{
  "num_hidden_layers": 11,
  "d_expert": 96,
  "hidden_act": "swiglu",
  "router_score": "softmax",
  "routed_scale": 5.16,
  "init_std_router": 0.00853,
  "norm": "rmsnorm",
  "norm_eps": 1e-05,
  "tie_word_embeddings": false,
  "optimizer": "muon",
  "beta1": 0.95
}
Below are experts of layer 5 (counted from 0) of a mixture-of-experts language model. Rows are named router (the router's row for the expert), down (a neuron's output weights, with its number) and show model dimensions 256-383. Each number is 500 + 40 x the weight over its row's rms, rounded and kept within 0 to 999. Numbers have three digits each.
Before each expert's rows: a language model's description of what the expert responds to. This comes from a sample of Wikipedia text that the model never trained on.

# expert 1
Group and nationality adjectives. Adjectives after "the" naming nationalities, regions or social groups, such as German, southern, black, human, federal, plus "other" and "third".
router:525482532484564528520563498541489516500498569437509450521498448461517499522458458547466535444576476528526503489457498499475519524551503490541476430580520433578524439526495480435479573541502481543503504507526497528457513573492467512517513456567480496481438547453527458431551573503605471440507488555453520467513592515486515484512458536363450436458522538521481496501603471520549535479461
down0:438461458525456512445513498466605576458438568446492462530470512533492472529498467463586521525521495469545501519514436506511540490479503445502514506472479539481428538511436430564532486507486495467499560534533468414409454526508470448553501500445463510477496495501553472443542510564528506435503466555484482439467486526411465514482523482508471526573454494467433453429513502504588485522506
down1:496529473546521481494501472512478537521475534507465551531440462459482483497479519521499514467499386570526556467549565500489494447540580455509582525528459537497562488487431492408547428470543597486508452509488529511483567509493523474587540458499458564516490585552539509480535535481472503492508470530416485482452512500530473495506504481493525499551463503529497490484449493456482544528437
down2:516522392518561470537570457536541502546532457481492468618528537466442472440535478506486486509447588512485493524492415469450451527523593532544512526541518500467551550498490532566532527502522543461521554510546412524468488509526473501473420450514476481503606477479534535551581494472553544484442484504536537486546481498412490538561477612503473486461501456505506551487518536530559509486521
down3:466453566488491525518448582432468460501530479413491590505517604473535528501497464470516483471449478497457433502455506468475558491575463510579464465482460595523448464433492469554525486466463514491497444548441513518487526484478578478483542430585554575462528470496523462500505501541472531513501438452532486515536505449458449538501474482514518513470485525465469488518495454466521562516508
down4:478484546553435547520469512475480507481469437472539501370568490486547562511417538507509481491475479538539501526493458539522523462556465528514511505498486468502525542513474529533493489551518449477477516525539474547535492522488515467426444467588469529469524476416536491498401548552466470505478519473458530505543526521508505479482534496510437464473485528487490516419552503512471450526532
down5:528454528515426493556516531495497515453458525460515430494484467443532433514525511448474435503490519465527511548546454472457466472533516566530520522493502464429480464474443481485522377480422471464514505522499477474524439513454497540489434491489523573486452454465520477508584514438546563541513505504492536500510468462510535494524549552480563488448495496470509531501530477524587524478438
down6:502493459550472549488465518566479503541534531557542512489515453561503485467552471475505502502519541573496454494442496497499498446510473471494521487497473466500475508499573440516521540480485478577525425489611573575493534523516488558468595525519553509463452484434401608468450535531582478504480525517473519439479521484484469543507497520454474463519576444438534549496490460513461495460451
down7:425563522477466528514458473479445481537447491556480533560446579570509481448440441513558476503548532479489482425460432533492517521501366482497543506479494467522474490466544506538534519493416470483438445527559469497552485493548554479505515505536542559502519473504542456560467472497489547509466467520527439537492457530448494559444502468403480501600518477515532497554480480510510533473477
down8:529547498517481545485529530487520488472426517511549487490495508495455505532463523528524482494464542497426511507494508568567428444474513514436440482443494568453550458475493463456498537503511496497460468557489503568510512471578477457511522533450514474494558495539548483504545509557423512496502389525464464472508484557499576484462494456541488474537475530529490466509499546430505442582484
down9:473465553494502476593452556570539503510424508500557576466505490469522497465490541435479550522426464487493432556396490501475392460498531500497480468497521451561510460447505491498518537487444536467562515440487501427484493496540601541493502510502470509509521484471515423473546485551487557511536518474564541491548523511433447527545502485466482549575478483525497478540554525513457545504518
down10:548441481514519539499450487499486503484437517465497427520525550499445442421451561497516559484509552533508493502429477480526514596495466526486520471510581580475503506442461530452457485424557500557496577474490472441490509540566457536453471463660512513550476474517444433527504490485451496525457446508487541438488470527533505510523414504456506455567508429541549516449477514539532527542446
down11:534437504533514507419539528482465525501490510454463447457477481539518474488487555477481552572421554547498484509525503526500529460521427491539530495503476544516501422508511462533479505540508531484536446455483396504478497455477421477482571482554448473520507474571508561591496512577489546504527541445556480557463464455586534448544531476539517525601482474440471501537488424511516569459535
down12:438539500477580576525469532543525419483518544511506468470417468492514515498493512515544587486445529549498517444491450495540491515480522552574572560481534516446503472572502540483416513523505497460605491388509442488567510485460464468472515486451468553454496495506437526520447489536500557542523473485470578493514593462472484553480481457473482510564449486502500483489526553459489557509462
down13:440571520542504462512443463537598530433615458482475519491499488555554571499540492458490473522523465497495486520491496460489524422480566472521530514517497523540540559503526545474532435497477481493470530542580554506509469460470542510491479561462551445374498461561529596529469496506455487546460497512471461488499496481535533543522546484511423515468478507514587506486542536484462550540516
down14:460508493491503450551473473503474548475462502502518455538542378491492468443561546496468441474513486521348432462461531468459388485529550486486522550488545510496497544515476561524522561524542560518523517533512455521494507480460477517517522440500475508518477484519457540535445501554450429483511590528490451543507471541500417480469490437484504535495452585487425483472496549458541508560496
down15:516486485496422502487440453475519499506494506508532445535472515480443546513456516494531476563555492483494431479490420456534534500473427585528458479505508508446484518503518489555508509469556481447436543470554551535491451530536434403490479532503501492452534469456502519424446466485469491514478543492511454459490525491490497550516531512453502486531438493492527512568536476523439486512497
down16:470522466519526464520431520515529549461500514534502466506484471443477502580507517512503468523490492536461456506474511448501403520428529546479514458515537550477489466457580511501459548468485504555560505492535424489516489479490570485529481494453476531554456523549408511517409501537429494462466470491552465463455517436394495487487506504506506470545451422495489542490506440494526469512472
down17:480548478425462489502470562598493514464527495542555491515486528502526551463532496511551468498556521514457524593454476539460498481435440504488464423475439435492513550505449506493494508502539477546482603507554476555459466508552485493527449480606516523517471498459540557514466545429454551450563485531467561467472487469482541529472502412451458472505514495496461470551500479518512493573556
down18:521478513462462452594469446459464473479445503515483484529501530485509540492442530444448496520439455566451483551490465515539500462484480540550495573517448473477525497466442446493527515497501469545567502503524438510534513500497529552437522501477475421478507484525377457499452506533470482520473557491498519566476472472452514446489483456545476459532516470537566513467485463552485525457568
down19:533599470418485490500477495552501426465514511508456400505605472508500512465491521498448584510517520537473535488541565572456504476513449564512540533529539459477536516459552505512473459467497512447540491471553491465518480541515597568476518539518477427471480507490547500528482488413510462458597494497452516458470551542469406468490506493540505460488512490448435482513519487401473551492537
down20:482447527471489470512531536470461431497458513518477536541554554564527432468423513472511494410504544557477556494466458444467473567521505519537463434579498473496502469520521431537469495460526467490482544501502561491429545544563513489556406495461487529515511591531484480461498507501517520446566537478492545513591597469459578484488539490515519491598539537500542535424555491585512570526489
down21:451505488455492456452478452471576429489471471490535460529440464467503519459461565519539498455497488493470514434485561502505491485477520475485495547496418555574533500505519529456571500526525533457538477502448526490548493463444506500448572522377490489526530548523513487426458487476513470567438492495459560520575535514418561439430507512526482492526544473441462490476472504455446488460431
down22:470548603482511515422609487453466499495528475507491521495546401485442530504481546497455523482498528455510519467614494572552538500465510458589496496517508460526494449514488462571468453509500549485492444544506549540543553470436486503431455501558466481443491466538511458477451563507508472456519560512551561456514503454550508471518490455504528483454554470531481449464486461479438530489497
down23:537577452476552447443459563480521510453552445463525466504569511496447485575451499456471521520474505513497539500477518403461424539476514527458383542452464501510456441581487500468521502502501531493522527561436483539510500459526469465475466490568474518514533529496497443406507498478536458453554486563486484561536530502566506477491526495502501481504467410502465544433565445489486535474500
down24:485510623497447443529547520543522571461554413544476479541486523457489529501486525444580510522464557494518566575501534474515503435495486589523455504519464510495463493537513549517497492481547543432472466582538544448458562527469479476499485524438571511525531457488482555562519523565498506467496536506463436450534437484520567497485541568477526451485402485437493484436511488532534464452524
down25:492508449411543479525538476396370542461468472486516499520442541444489489520464508577488472517461490524581540538480435471496502466511490568513495499505475488492476478512469497493457556530521455532469534509528459491504503512536528435459501496568537526501515501469512523499507525431526548517574538563546571469508505442472455508510485443473504487461494464497476484510522569570554452521532
down26:522511544565494526431473484532460522481539499469516432579531422504527500487534477464490507547473539511492490553499521526518465505494531454509465488539503481561478417500509480454527513519466490493471516475507509478418575538554494456450554471520512476561533452530478433440546498502501424482524477458483526512472516518488462572581476489525442530511530493497518515547464480449541512541519
down27:527480550481548484564485464499506442524470536445572501513465487430476500493466506463495513479497405411538533554489514535441624553488476552460465501521517499482555474455474504489500400570470474481510498537598469511437421545539485471505502505541462507529448466459427492486456479436433556484474480590475520515560474493547514487462508543553484466438449504525512477505476523481531497478497
down28:484507476509487513477423503486523553503465523446486457466495545516476476595496494590487505518510576484437477464601462535509472482566484514465572536517485516511497488543454481479509555459535490475563529549528483528511467498493480538453451493493473488492454494468477520539497437498478467479572520487575470512464475630452563540496521500582487560549470467448548488457409509489480499474504
down29:468483489553451512524485524464558515415580495553518564494536464475517473487497563534460462504478463459443494463504619494511495513528462411531571541534572455523455508462504470522492418619503452441517480496559502510504489524540578512533472448524493419550502500483471472472464464524569502482422487475494518541472478504457445487518446549421505474492544463439475519516447486471497470527525
down30:477493542574521542587513447497440500476467552581506466546478527511460460523510493494470384492478507523500493472404529493520484512457443503498425569466447532527462530535453483493506482485485505483508405536509473535452529502451490464498540441439556469506506509506441599515453474424517484492498487547534551516547512578488485560539485480522546505578430464503515528538507451442494479529535
down31:480485456487466488471505460530502479538556452458433452517496510527514503447445497467536550476554415505547462485580541504455495547442512459561507544500464490576535517460458388531502474489544521511455525410407568530551436432483486449462470516481449541498457505529530536566519459471538490502522520488524564545481521467512492547484465471523499523549481464452502534564472504516585544529559
down32:469533536509489536501508485510512525534434480496488533497468491481521502485471509453528494523463514454513481461463567462499489487490533517560566463477450535563565453537452480493465398462427530535420485559476474508456463477422483539482482493426520470433497503510446478480460485438510559447447474592454472480469474509476571467524442418531520489468526560532506428477493493430528466511534
down33:528558531478464486498484513510603514454513486464535533525546395480540460449620484510493508546462462509547416529419543479527512488556469495430478529467505465531494492446565495480478550474535468462503554491538508510457455485521478512522525455495473470473439559591456490491525467514516438470441477501483473524545498524538479472461529537547556473537577473492510505468542516490532557482445
down34:471527447469481464471482468518471403566545496498433524457521503547506508537424489580506478453514553453496496459483472498510510521454508524452509491481479504564482494496508533486558511449474483559455438555545539505518485462507544485468466499490548452519530453447478554522511462476497475528517466568487543485504531476471533493545463439463568516501536438515533472501486499504508575560560

# expert 54
Table header labels. Column and row labels in sports squad and election tables, such as Pos., Votes, Candidate, MF, FW, Title, Total, Race.
router:515445511477469557415489528457499548532519540411522525447483526467495535554508490493498523438548492513466473485442489472528416490568490534574456501549501470526541502543482474472527521510474431595425535562488526525493490513500522512549502490439547528508497522454521530516518467532523528416481425529495485541519547554473504505450461478467475504505486506544500522587476482489529517447484
down0:546583428571393486481536568486458482492510562464445554491493430509490498470504437459509505504461468423483499511537532537497479488516478498521529479510432576470420500523465473530435540432519539466502470566549508543465402478553510430453566523585497501549485521531511449545535465528467468455464504537428470512486500525491534440487522550482505476463472473522453500438534545468586461445427
down1:453513501474453522469537492541498551536532467473536409570444524491542538451531492503561520506507432509548560468466493516520493447509452530478439517499476459484557556494551526546490515552526494513485464497478584486480430446568496539464471611485452475615489497456500475449482498506564459508466553499471457488447530436545517533446497547496481527484505582531535482520437426477518527492533
down2:533419530505469509536512501484541521555524504474534491474489481469470477452420474396481504594536503468530535470550495440532497490543459525481498547453490468453495440466503456582486489413523479430441453517516492533481485448465488543463535560547543431540536477495538524549456540474517445534495525594444501488532543492508596552483518478447452571512552501553513550473477546443497457540534
down3:470541522465562546485476445562484556455401611448520507461499507396503530536527482525503494521510556543455488423524540508483437478550464487549501452511507523524498523510482474415515453581535538494526507488550514469440468551538495467427532513478465582494492538514565480488507444522505537504591518532480411509498560552478505452482459499527487532520496525528549476464468503543546536467470
down4:546431547485498482519511461511536496533530506463488501491454534475476500541493483476526450476537465502455516484536503452539485511550480521510469404407476451463492538402480523517510440499492441403618424432454462514570494491503507525462469520468501462544479560468514534485524519535424470492469509534502477497534531424450603494525532572464527519501417497490476529531484511463470525491520
down5:511560562485542519501517430432487553499469518453534505466529573509450520563454466470485560523509461602497460455496527543515493507483470502494494559529508539525540437579399494481425527478485512500496506499456549530536416483475487484488597548455542530508521522587525490483469533518508514544521444541564553527537488483467460544494510538565520502442506503489513547481483531517537495559498
down6:510449499532525519500459493533495483577458541461481478537448536528522528486454520531480480516440480506481493425485478489505455535517547480473447537577397490517485488524518483474510477425447428561509528492482537495453498481450613531525576519383460459551417487502512504433503546464546502463484479528481471515508495531470486535519498466515523495562490536507491528495487510469588538537495
down7:537520511543561540494464477468488526500521519523455502538573455500432538484456526483503475493446441521468482468574423530524472536469512465533469496498539537492480509424521489517483479488540533441468464472497487445552497471549500558528448511491471510477457493521510473504469533546538479554523519419494503483591495450457536532459539533572553494461475509530482487554451467424472511544489
down8:533472476530575513453574485439521468549490504541505542497522594504539416467498536516518486496479473475520571489443578514558476498558551438480561520455479472525440499473525465561495463511484572438527509520473512559536498512461585543597562515518525569513499516510507545476458543416391470527501458511533451456485523456499446431469537425483528510499533454466570473545548520462504480546462
down9:463463542458533574485477516553482547501428528433530479497538498526472530554459471513488456465564497484540401483517482501534489475514460476511510525516533528526489497505502438560462575530494612483513519488524495483548512518430482451544490459530530494498549510552511539510481461483428480555458527515481527458524466498510466581521505362449506449487540531543497466580466547507510478493551
down10:523509534547484427477503535477459417377529476516477579528534494540524483488552482465550459495522476503499502454474502497534494514464507502508532520447568452505527549497462528515506432547533506478514539495458412512568447488566557455546518463524531469518526530429465509519530536521531489520492484496458499584531509516577508509499464483541480492467469506492463511459451559568526540560449
down11:536579539474496597507556525447391582507482497468492498496547530514568518569479495494565522478567459564567488423512489531565554527505432437551475434529514520475550511456468536501488463535462520548506474451498520530553529507518508519497550508514516529586473444554501452517473528541508501449463472477567527517495491554436548531468490447538534475556537582479489506535535493516594582537516
down12:477579474420525450504526530523563526512467485485499504464524494410449453495536549539508513497479533508555459483572432529499509566598471403503576465586426542505542522496490495552537568482453499557521526431435451503491450464461512477530476484510487504549576493425590531541486467452554500537471474535411499506432547463499497503500515507476438496531412514463483442487500503500552529444523
down13:447594454543559484461522526501616530506459486532514493512561449523506470508489541457517468526496497518520476552527480451517488485512560513493467476464527478526383471584527547528496526440551503490557519511495565521459477491424543521478515479499523520481523461486498506471518515526470511533508416463502449542457437475423481491476514534496455442459453460436530507580546552428420557557496
down14:554494486453431505522560466559554580553471540515539491493424480427547555488464516566492526511490494484578484471515560481472490495441480487477563498426564488537510510521474537438466452572522433448489469459461502517463499473521561472490472462485398488480486494483506513513505501496501542511532498503566469483441512497485534497509516471487471452534542462539485598554444541491439537459501
down15:431553540495443480525543436456509471544536520511454534520506533511553575573574462471412443575490539452500558529488448490595549465455522538498426559494511484451513441453498519494461586553533449504474436517485534531441467487500479509508489563534551458484441478508543513460591531504444500494489558473371463448446507464480479549507605505494459506466429559540480469527483436465489432465438
down16:465458463470516521540452485488482505537503456467511496515590534519475489455569440502547471488470502488511527551541498452485442493473498625522510512504521463501509525533506587497455517491454520476529468489569449533552460557503485521528516536485565517507495526529462442538449417524495462482451481476475532506520480542437457505528441543515530497516516476494461504499517507520540489514599
down17:514548433472549430456467523546454524464526493547527527562538491496513494532442470444540529556499536509464521472552554483574475544497527539540501496473508516473451468554493507510526485514506564552538557536608527550540480413430566488618549483595465532443449526479567443504483517516479528443497533469452497547437484402508527570478501461487513483420548495415509497495557473541493540489535
down18:435442409506467421493521494520461528519524563439503577563510548531508550450543455457443464495426512498459493499514509519480503519542511500564554397551547418501498541524562478547464506478480523475467488524496545517562536517499562444504535561492502510500519492507561478510583427497367586482460494493448420497499499521479536480576529532509525497482446533560483532521466554559453499529397
down19:461497498544502477483529526537433587477494513447544495391466459489518476510555521486527520386460461583482532529492483455532402515483498484526497476498493499562536483491530433502506510479445491518490459480463463508544468456499572548478466502464469546525500478559441525575549509528546454540459533468498572620498529463505550460526471539455460526466476518512486469484470535464479449426478
down20:464511490503493539493491562508548560501508530575559531580456502503557512523410508538542512517475487509427435480468527536496462486529414537430558446468496516476480460519499500434452515443547439537436536395559503551586441451549470525464479453480520448519534385527519499388511515478532500528472433491486439490550549512437518556497468483572481518507484472502471513585417441462535521502521
down21:511629489413521554530523483566501487465434570460511488529564497525481449519550528505476515466484534517465529500492498502468443525450530483423520496481473532469409576488471444581504581480576532515493458496536504502501476487527504540482560548515433536497478453558569466477434517502478510543472553486498449517548550498512455568496527498473512542571514498560434500518486531516443491465505
down22:521525527530498511495531498553536508564535510504476486559516462558570510458483478523506512474486523471566503535528492550519521484531532597551538467543525471505420581508478552455462523523499519480534483482474481551496510525577501519524551537477511544519530527507504503446451498459471413522486489507551564521487427535488533540544464499442498502432493504483468508537512492439489505512443
down23:457564509526470496451493571457551517536503469449520475547431506498528476493574467531507551522551453553486484525469567576424508486520441401514482507583483517523501459502526407516460436449514524569527528473464503466538491490460517520464495461494548524534480461463496514526524502484511522459519425544531516511508460453505532429532486493496466532471467554574530524512493563582485528462547
down24:557515552556532506502589507476457458502424424518501487530472489537398489556529505426570471518457559414508480545491475486543546496506483455534597626503533555505444477479488487480461467461473519457461486581429505551467507521567461529472502468506526499510516468572437470488529521485547457535490512506553510504517447547538448598474477455464467543533484530476456553557550500504553532452479
down25:480558561470561472498512567472529484483480478495476469512446520526534473537507400567485502518465464544520472532456518441515522510484459512479546522453554465468506477475558442425515512426455503541488492577471491548501511520412467452477447481399437477493439480447510591493549505465469482495494535503486525475417508484537472478511472452581492520483484520482515496462454468591516485488544
down26:558535465492474553535580511523578477477459492478517476495512419489464436566505451476566581476489538473481549559519508560533455540557488470536504544552512528510471486478544522436529433493502499475509502487479474486472418471532557483512469486486470506486481521512488521441474488474531509400537529528545474508524529564490528531545494508456493559488525506476461480454558474505524450484444
down27:478489463549478432510485506427481479491474490575529567461486600514455471416540516533529536411492504465540540546506568507546516499507453483527546505468534533506472438542503535451490504465432509448619558485481516521452488490464545472514485479531525545610547539500512508520531547456532524560549522466578537469493462491526497504533458466448521477548479490443437536519514471545578501502466
down28:473452553511524407555574576507475506461559528463471520490501489526536450489512556604469564489472513430452481437501582490485506494395468476505445523528533470530556548534593542466567424504532571481463501528494562604467554492521489519489437475597475494449506460495505478471556514498472507526429492551439433510517433553564523477574563510515526548459533456569522447466448509492510505479509
down29:426541501527462496567474527519471488461404580541513522449538508485481549552517508503529500544494489471504544477508521455479490532530513504599477460565460549505519540641553477483528501521559490492494539489487513491484486393461411454537505459504559597501434467430549428417477481496504442442546489458488442488503538465504474483487481533392485440437471536430506518492492508531529498521493
down30:423464526474477480595482474508436556499482536477541505532412523502523549533415494464427484504540515470554520512449542529520529468460531551492456466460505512455516463496478518537491424552494577468503551508497508428547527468453430467444446448502489497536517462493473542526533524482510521462474556538473513461509571548534505478518491525520533429465518469531572510399496470550549563527471
down31:535599444463526486494532492498589495532573444444527527547445487480446438427486476514477486470498470494525488517409516503512519447561516582484512541489470511493443508441453479450504533421524465519496524501499476456523512516433501505514559441531513520516593479452450516453470499458480502521515405448552526500471500527510495556467528504491524505457552466535481550520519440483447548442456
down32:467511548479511515571460525478523485487511556392538492526537446488489474495445510560426443475466535512485454484456465423459506517516434492558471436487424441482513460528473544528512478535487449508525547474454504520515522388514449511493605516479486465506463543438448525479454493567559529489492467465452511518543473507508513452537519509519493533521508554542444499484482505488505503430472
down33:474505455531531528508494480463492492497455493375506434489588566454538487426502405500519538495513428450500510460429445455511455448491518552526463514482525486476472496460459456504548537507541502573558474539455452508477453470465466544502634449548542487447521526468483507488492518494527521472575527554426551430458457567545548507529410532460531505496531494475531508476466538499541501515514
down34:505504470421496504516483436469524506494452511513477508531483500477524482515461474430447459508499489538457563452488514545510488477511517470514447458541479517485419465540526505532428438503475537533528432499481442560505529492449511494489501426433469439516428531489520528483491532478496515486470448473530528514618515496475539520463445415544592472495491499562492470483546535555494479535487

# expert 7
Ordinals and counting words. Ordinals and count words after an article or number, such as fourth, fifth, one, each, another, and time nouns like years, months.
router:488497546510507515516570524503530477469533560460519513554528558490555502495493504507433508495525464537500406452441521502465473472508541457565531400529476439537448444477455484459533505457429481564463512520481495542535510524528487530548620443455532469463463529510492524483520485519556503439495416560491454518494535541494527482473471523386519492484554491571470465567521491514537583508432
down0:478522532539590461534505491560541485491598599523470545453446546515524469533514542567414528516513536533547453471510499523491453477523483491502523508525495409486444465505548447552513455462442500475468486433575566542480496540555494434482547537396454483466489542436461468519485425477526535507495489496466481423503541466428492502519470462437512514510529548434536451502483483510463489481466
down1:477460486457512523449585539432532463511510436470489495468567528433526525575478436460428477401511470524480511458555540474519532521516563524495517506547568535471515583515519530543539500525390499520456510506496523439505512496473576481417439462495467487513462531526598479523510510533462542512564547490530531473464513492535415553507537507543549505465466518484537562402479491466377502523517
down2:485504532530553555476555505533452534488449499497504427548544520524448475542490461560522616517546540394509559494542509467529468453588438504439551523492483415547585455565434534422472455566426530500515544562473509539466517397479518529516522503494576541502528534554462429496544483499521460458505523443468531523482543530529525472404449455517461547520497551482430471525476434488545473531456
down3:491495498468444493566480469503412593491450503547463541544556504496558445571507517480528419513488469555451494567527511495438506534438476473544481547575465469451504526483565441539460528462405579561501531486579467548491469628538529558582464440519451442462379528553492451488522453494545537515539503467528503485588494517499533487528499540493558419517521522540473489437465530537527542531518
down4:535511498543503400519473502498492492520435516474464445488568524551549475447467466384571448534545469485530465525524432492371592459512476475476495472477386420541548487523501522522470522503511526541461544553510583550414461561501465500493511491510546456469460547471504497537517535526460517482520437496483512493511455501494530486587493555510393470484481437506424475539463501505559532494519
down5:459521474529477552517510504419481364548539482582479525505429464559470532478521527524549505519506464504523497447528506568481510495531513477476491506519531587432493484462518477521500487517505427343497482458520431499427512503430500539483510467474598519461502495531548503450476515506438520487508389455461506503461434471506485516444454551531548506451487502477463644549502531450475454520532
down6:518529495486539483480503479532447457500515533534512477428494530522428458525555471510536567455538527519495558438476426502517436567439513544459447526439487430503514493494541466497487485516498464490479454486478498474492527534543459513510535495479501519538437519504445523526498511546441470529522506492506462490501575539468542374518553551503542528482432519443530557436511510508466482491508
down7:495435553473483536475511457488543536591518452528498476419469478519424497390444506525511492461501515526470573525502467520468480492542560486534395461447464537461504513471494482448541476535447473566496526501498539460544509491545485531471494519408491465475615478496498509479525491524518532474500498518495485470458521540493447430522422464518476511554424540473554505472464487574510513529488
down8:450492464546523473550425461399497549527551516550476474484529459517477492521456542440503489485504513520503523501464542459497523509447500483486475538527548575525493504466493523499535462477411496441512500507533502549490518478401494430538467525496477497450576465509467498514546512618499464549530534433550505474493452473543496429495478507492487519562466487456442500509445461526587531564530
down9:473503472585504486443486579498483413537442510499492497578557437648477540430533517502547417477520580488503550521440429523413416528510495494492460526475448595500545537484537450481494519452509502557462523519585445490597458449442476469496497446490584525518495563528497531541503462488535633486441557512483556442470508474448535519551467477477506560532455572510467555484487565449483514456455
down10:438560504492431426553431475495427464395495517466440474452492422481539486468449471504487447450483575433544471415505422451509557461475516526486568540479465574591537458454483469426494473495494510543480450527478490471529540472481480534511491471549519462536460452443571505532543495463473510526535535446486559499477574522511489463437480503483473527513472511528528476539458549472570471447481
down11:499503607502494462493525453506446540492497518409481659493456471518529486444535519478547421471434484460561534524488497448522530492434542480451478477476467446457527382390566511480554524486493516418481528556474594490442495460496489502498479477516452470565524474439489446497490506538492441504512522539468467487424513501545532492527495490514477533514513468517526470483497501426561532456486
down12:495517489541466508553481489506521442524504506464423544557614464465503444518477489500504482481501523480491477462501518505525483467558491552482471508433539462492498493557501492484544570432506415543536534555421486461437515502469527464497464504454524535525521596449562477474533529514516514413490462477483494543502523435433547510507575511502530379472499587451514499508529417556429391508465
down13:443562478544447514470497439516464516527602470507469501500558484404488487418528504498488581518465468519540534518487476472425514451480513378514511518527575458482475571498549609524525434548536557485438464478546539491540450503417521526507575455527506481460570502441493540489552507540491521549498549459532417506437515492556497470500509485518462474423553468518464500488469438513512578455596
down14:481452484527535605511495544468384497525482526458489456543505492462467525486469478520492477434471455488506500496488534517530551458506544452523568520443505471531500526455482461552509524528508507555513523561483610532602472508516494471490466394548550412459519470531479500493498530573446501448578476520471480522489458503523442486473489545471537514477500462519467477464538460536520493563532
down15:513539572493396473521419441476449526402385505509506504490466485523540487512521529492464485543491499525465497462497497438493557548489481476531556475552394477495432443552519433474493524477500521613503499494494439489508458526528420505525451525431541525530446495475449442492524465511580489510550522534504541531478532505545498513587476541506539510466563523526509529476541516510517526472542
down16:496469457475571488525508524466445438454472499542485520451534490470541555447481514428526489490558518545471462455453483546501405488469524536486520523489551536527494467547476441559462510482505497486485551557419471490440440555469463501437428478468603464495488554538584522535541489547436501454514537470468521555561504429542483563468494482514526499491517515454511413535531523517485502574537
down17:482508499533528469475520489487473485508482485539533521559491521455408518576477418481529561504491476486527551429460542494489500495514499550498506602509480480462474522573508474480556535466463503464523462524529526481537430499532489525535545499458413532524489427506489569495473503461549555468461506510493481455511535468484421548493485492441531541501469437545506504482501504552527454468496
down18:476540492563493527412476506461461439562507497514490449511468445512441505491534471509489514590451501598531506503474463450502505489474546502482502525508493523552536507553491520512389537471463511492523490493508476495461544465481466466567564433492501422511522431485506519482537540488558583460494529532483554525490483426548480505475538481473510467553472459515542454509479475470427470457518
down19:505531453460535471502520500511491510551495542542503524490467543442515470520514480514430509466534509562502484472482513470445545485494470525431517570515576496480565522475531488414531486560507533516488504422522520471481561474585514551481473473522490458545536526473459544528424543468452533386450524471515429561534507507513476406515540473482493509500443598498534494471544551455459479526512
down20:470540490509477519490485488513462526493520506528507517512465443516503520530565449512508482501512508506464509480518505526515481467529528482423518493541433557472499477525512577510529554501554520486529532503488446478507491449556466471501495516493474461569615465499504520488485522574563458518524492525612505530473547424483534461474449482452513572518489497508528457591490510455450468562477
down21:467431496487518513569527486525501536493493528464519465522585441463539439543529518472514514475433465523511460541604513455506405499532442468535513531508523500485494509489498511461479558543461544406510546493435478462485521493596445553530558501526488475490523582506465527508486464470561466480420517569502507543532495454496480471527467488480458533486483569533485527503436472469506523509462
down22:430527521472512517562451511555529449520458501489494509467494472566509560563508480428588452560403536475502439528469511545482470453485491531545529465424500500536554527545466504529492452435454484466427516486552443545421476486429460552557511544517472488598466477422406530487492447494521519513502539484471455501538445521466484443480543457527548551600511428439500444566534551540475498425476
down23:490593529482479463524537361447484454505516448531441516511475416524473526557523508482475521523497553512487546475491497432528515494508534505512518531447541552537495555483466427543523457503517538491482499555495541539477432476544432497506502523506445524557608502492510475532424534545491494554496634509487433437443452474578529423450538470529509513510476561480517482532484460515493528509470
down24:518528467457559496522436455459454487513472480511564594516548443484549482521561497451513459471512493519484514485531563416493509543545470430524511501521473494507425514507526541538528535524490459479557552479562458535485448566482494499511543520500513421571484520552503474473463506485544455504543572429535493538566441463498555521503472507539514537558489486498541537505517509486469534567434
down25:530513485454504488552532486487573459529518534531527532458496524529510501491495480400487526553535546505531511458468413437504482504540491481471384509469549529541531411537502530530461575528525418454509597503579495463493542483464502528441573515519458565505451551556488521471435477475484508472493433407473495510468474436455559508522425490556419520447374515471489532543630502497479465550514
down26:507461480558505478518484460513473496451531545493458467519490425478526498529408501517493521516539543524540467501529462498403490446517502495487520552394520539525507446525451442446464502590521533500470516507531484468561515517456487479509505520544457447484444523515481427517531496481498617468506469478454519500468476536435515438519515589530443494463482509532566498551457470555505594510475
down27:500511506495448492470419525539557497490539478479504493502532491504584449556428484576545553489471568549556551498487544532527471505472528551570505534503508540557436513479510466473424509432483488523603517476521500568498524527530496439500540440533520529462518524443489459535517525560605574491513511507541462575511520556515468460503464530485474496462479534475542522528529441426504473485521
down28:537404485509488530459528477489531506528521506410521536454418535543483491564488447515473505502531496485496474526441502513519507487486441513492508508497500512573528425508468560463513429572493496489484488504485547451522455529553512433508602476487514481533508506491557500398510546508609475507544567517520565525546559414491493510485467570487506510462520554584558506465487493473485431522553
down29:507525452544551506492515460556529502506511570509542529484542424519547550558480482569491486513483496431444497521490487430498524513446562510483458509450528545554512534477430485490474483478568513511488478487502520508498499404445503445532553521527497430412570505508494414488529493476494460484517463536450475481549483559469493512471466474515491484480500529480438419456497517555513479410508
down30:483561502456516485470436475522521509494519578435447498504534518522446509466492445493520540432495483433537487541540524556476567505498460503482468511551520532487480479511504586561548467471440542516449492486469497497510526499404488469420487524514490514492539525504464525546508442427449494489547567525509513452505476503514559508527640461447480451521508472527462492502439445478573557482526
down31:521444458505564516460521506492487511422570481512523522538475439455488519575498511497412500570472455531478547524499505553482484453457425485466510476471461504576530521468508519490500559547488524395585482452569512490560545531529535519597486511466572449461552470520511477459387527459559518443553591422521515503484474449553492474502435446504453454498481475536533509601437562470467505502473
down32:483449482454478574436518511481574524480505499478545436517554541539519384516509489466584486439518442528516532510515468473535534441463463521482514459544541478477558532458476585450505521530510527431493467557522469505466522481438465548457489485466508593496522505455494490558486535545450487471553480426467525493547489495423454506525507480470446436524446481517511501480495458530387531503496
down33:538453530560471493570471528481505544467501514461471484528520463414449525595547451441458514536479505456546475496502421469558493514513457537514499514501494541492487541526516437510489486538485457581459507540479443541490529480516449525512550533582414495523436480495473453515496500519520465525535552507489524547489475509555468512481443525497573544503573498484487534518489555549441492515516
down34:531554501473550537487430504462449472488457534518493489523454526507485509569496503514497560533521529511538470470475531529493476497476511484459534497475452496544498587478482515616478524555527537469539483446518556517559540450501457484488495497459528489578535492450522571591475507446434519465582556471498462424528499552468465506541453447547525538463458501516453485525505498542590469457523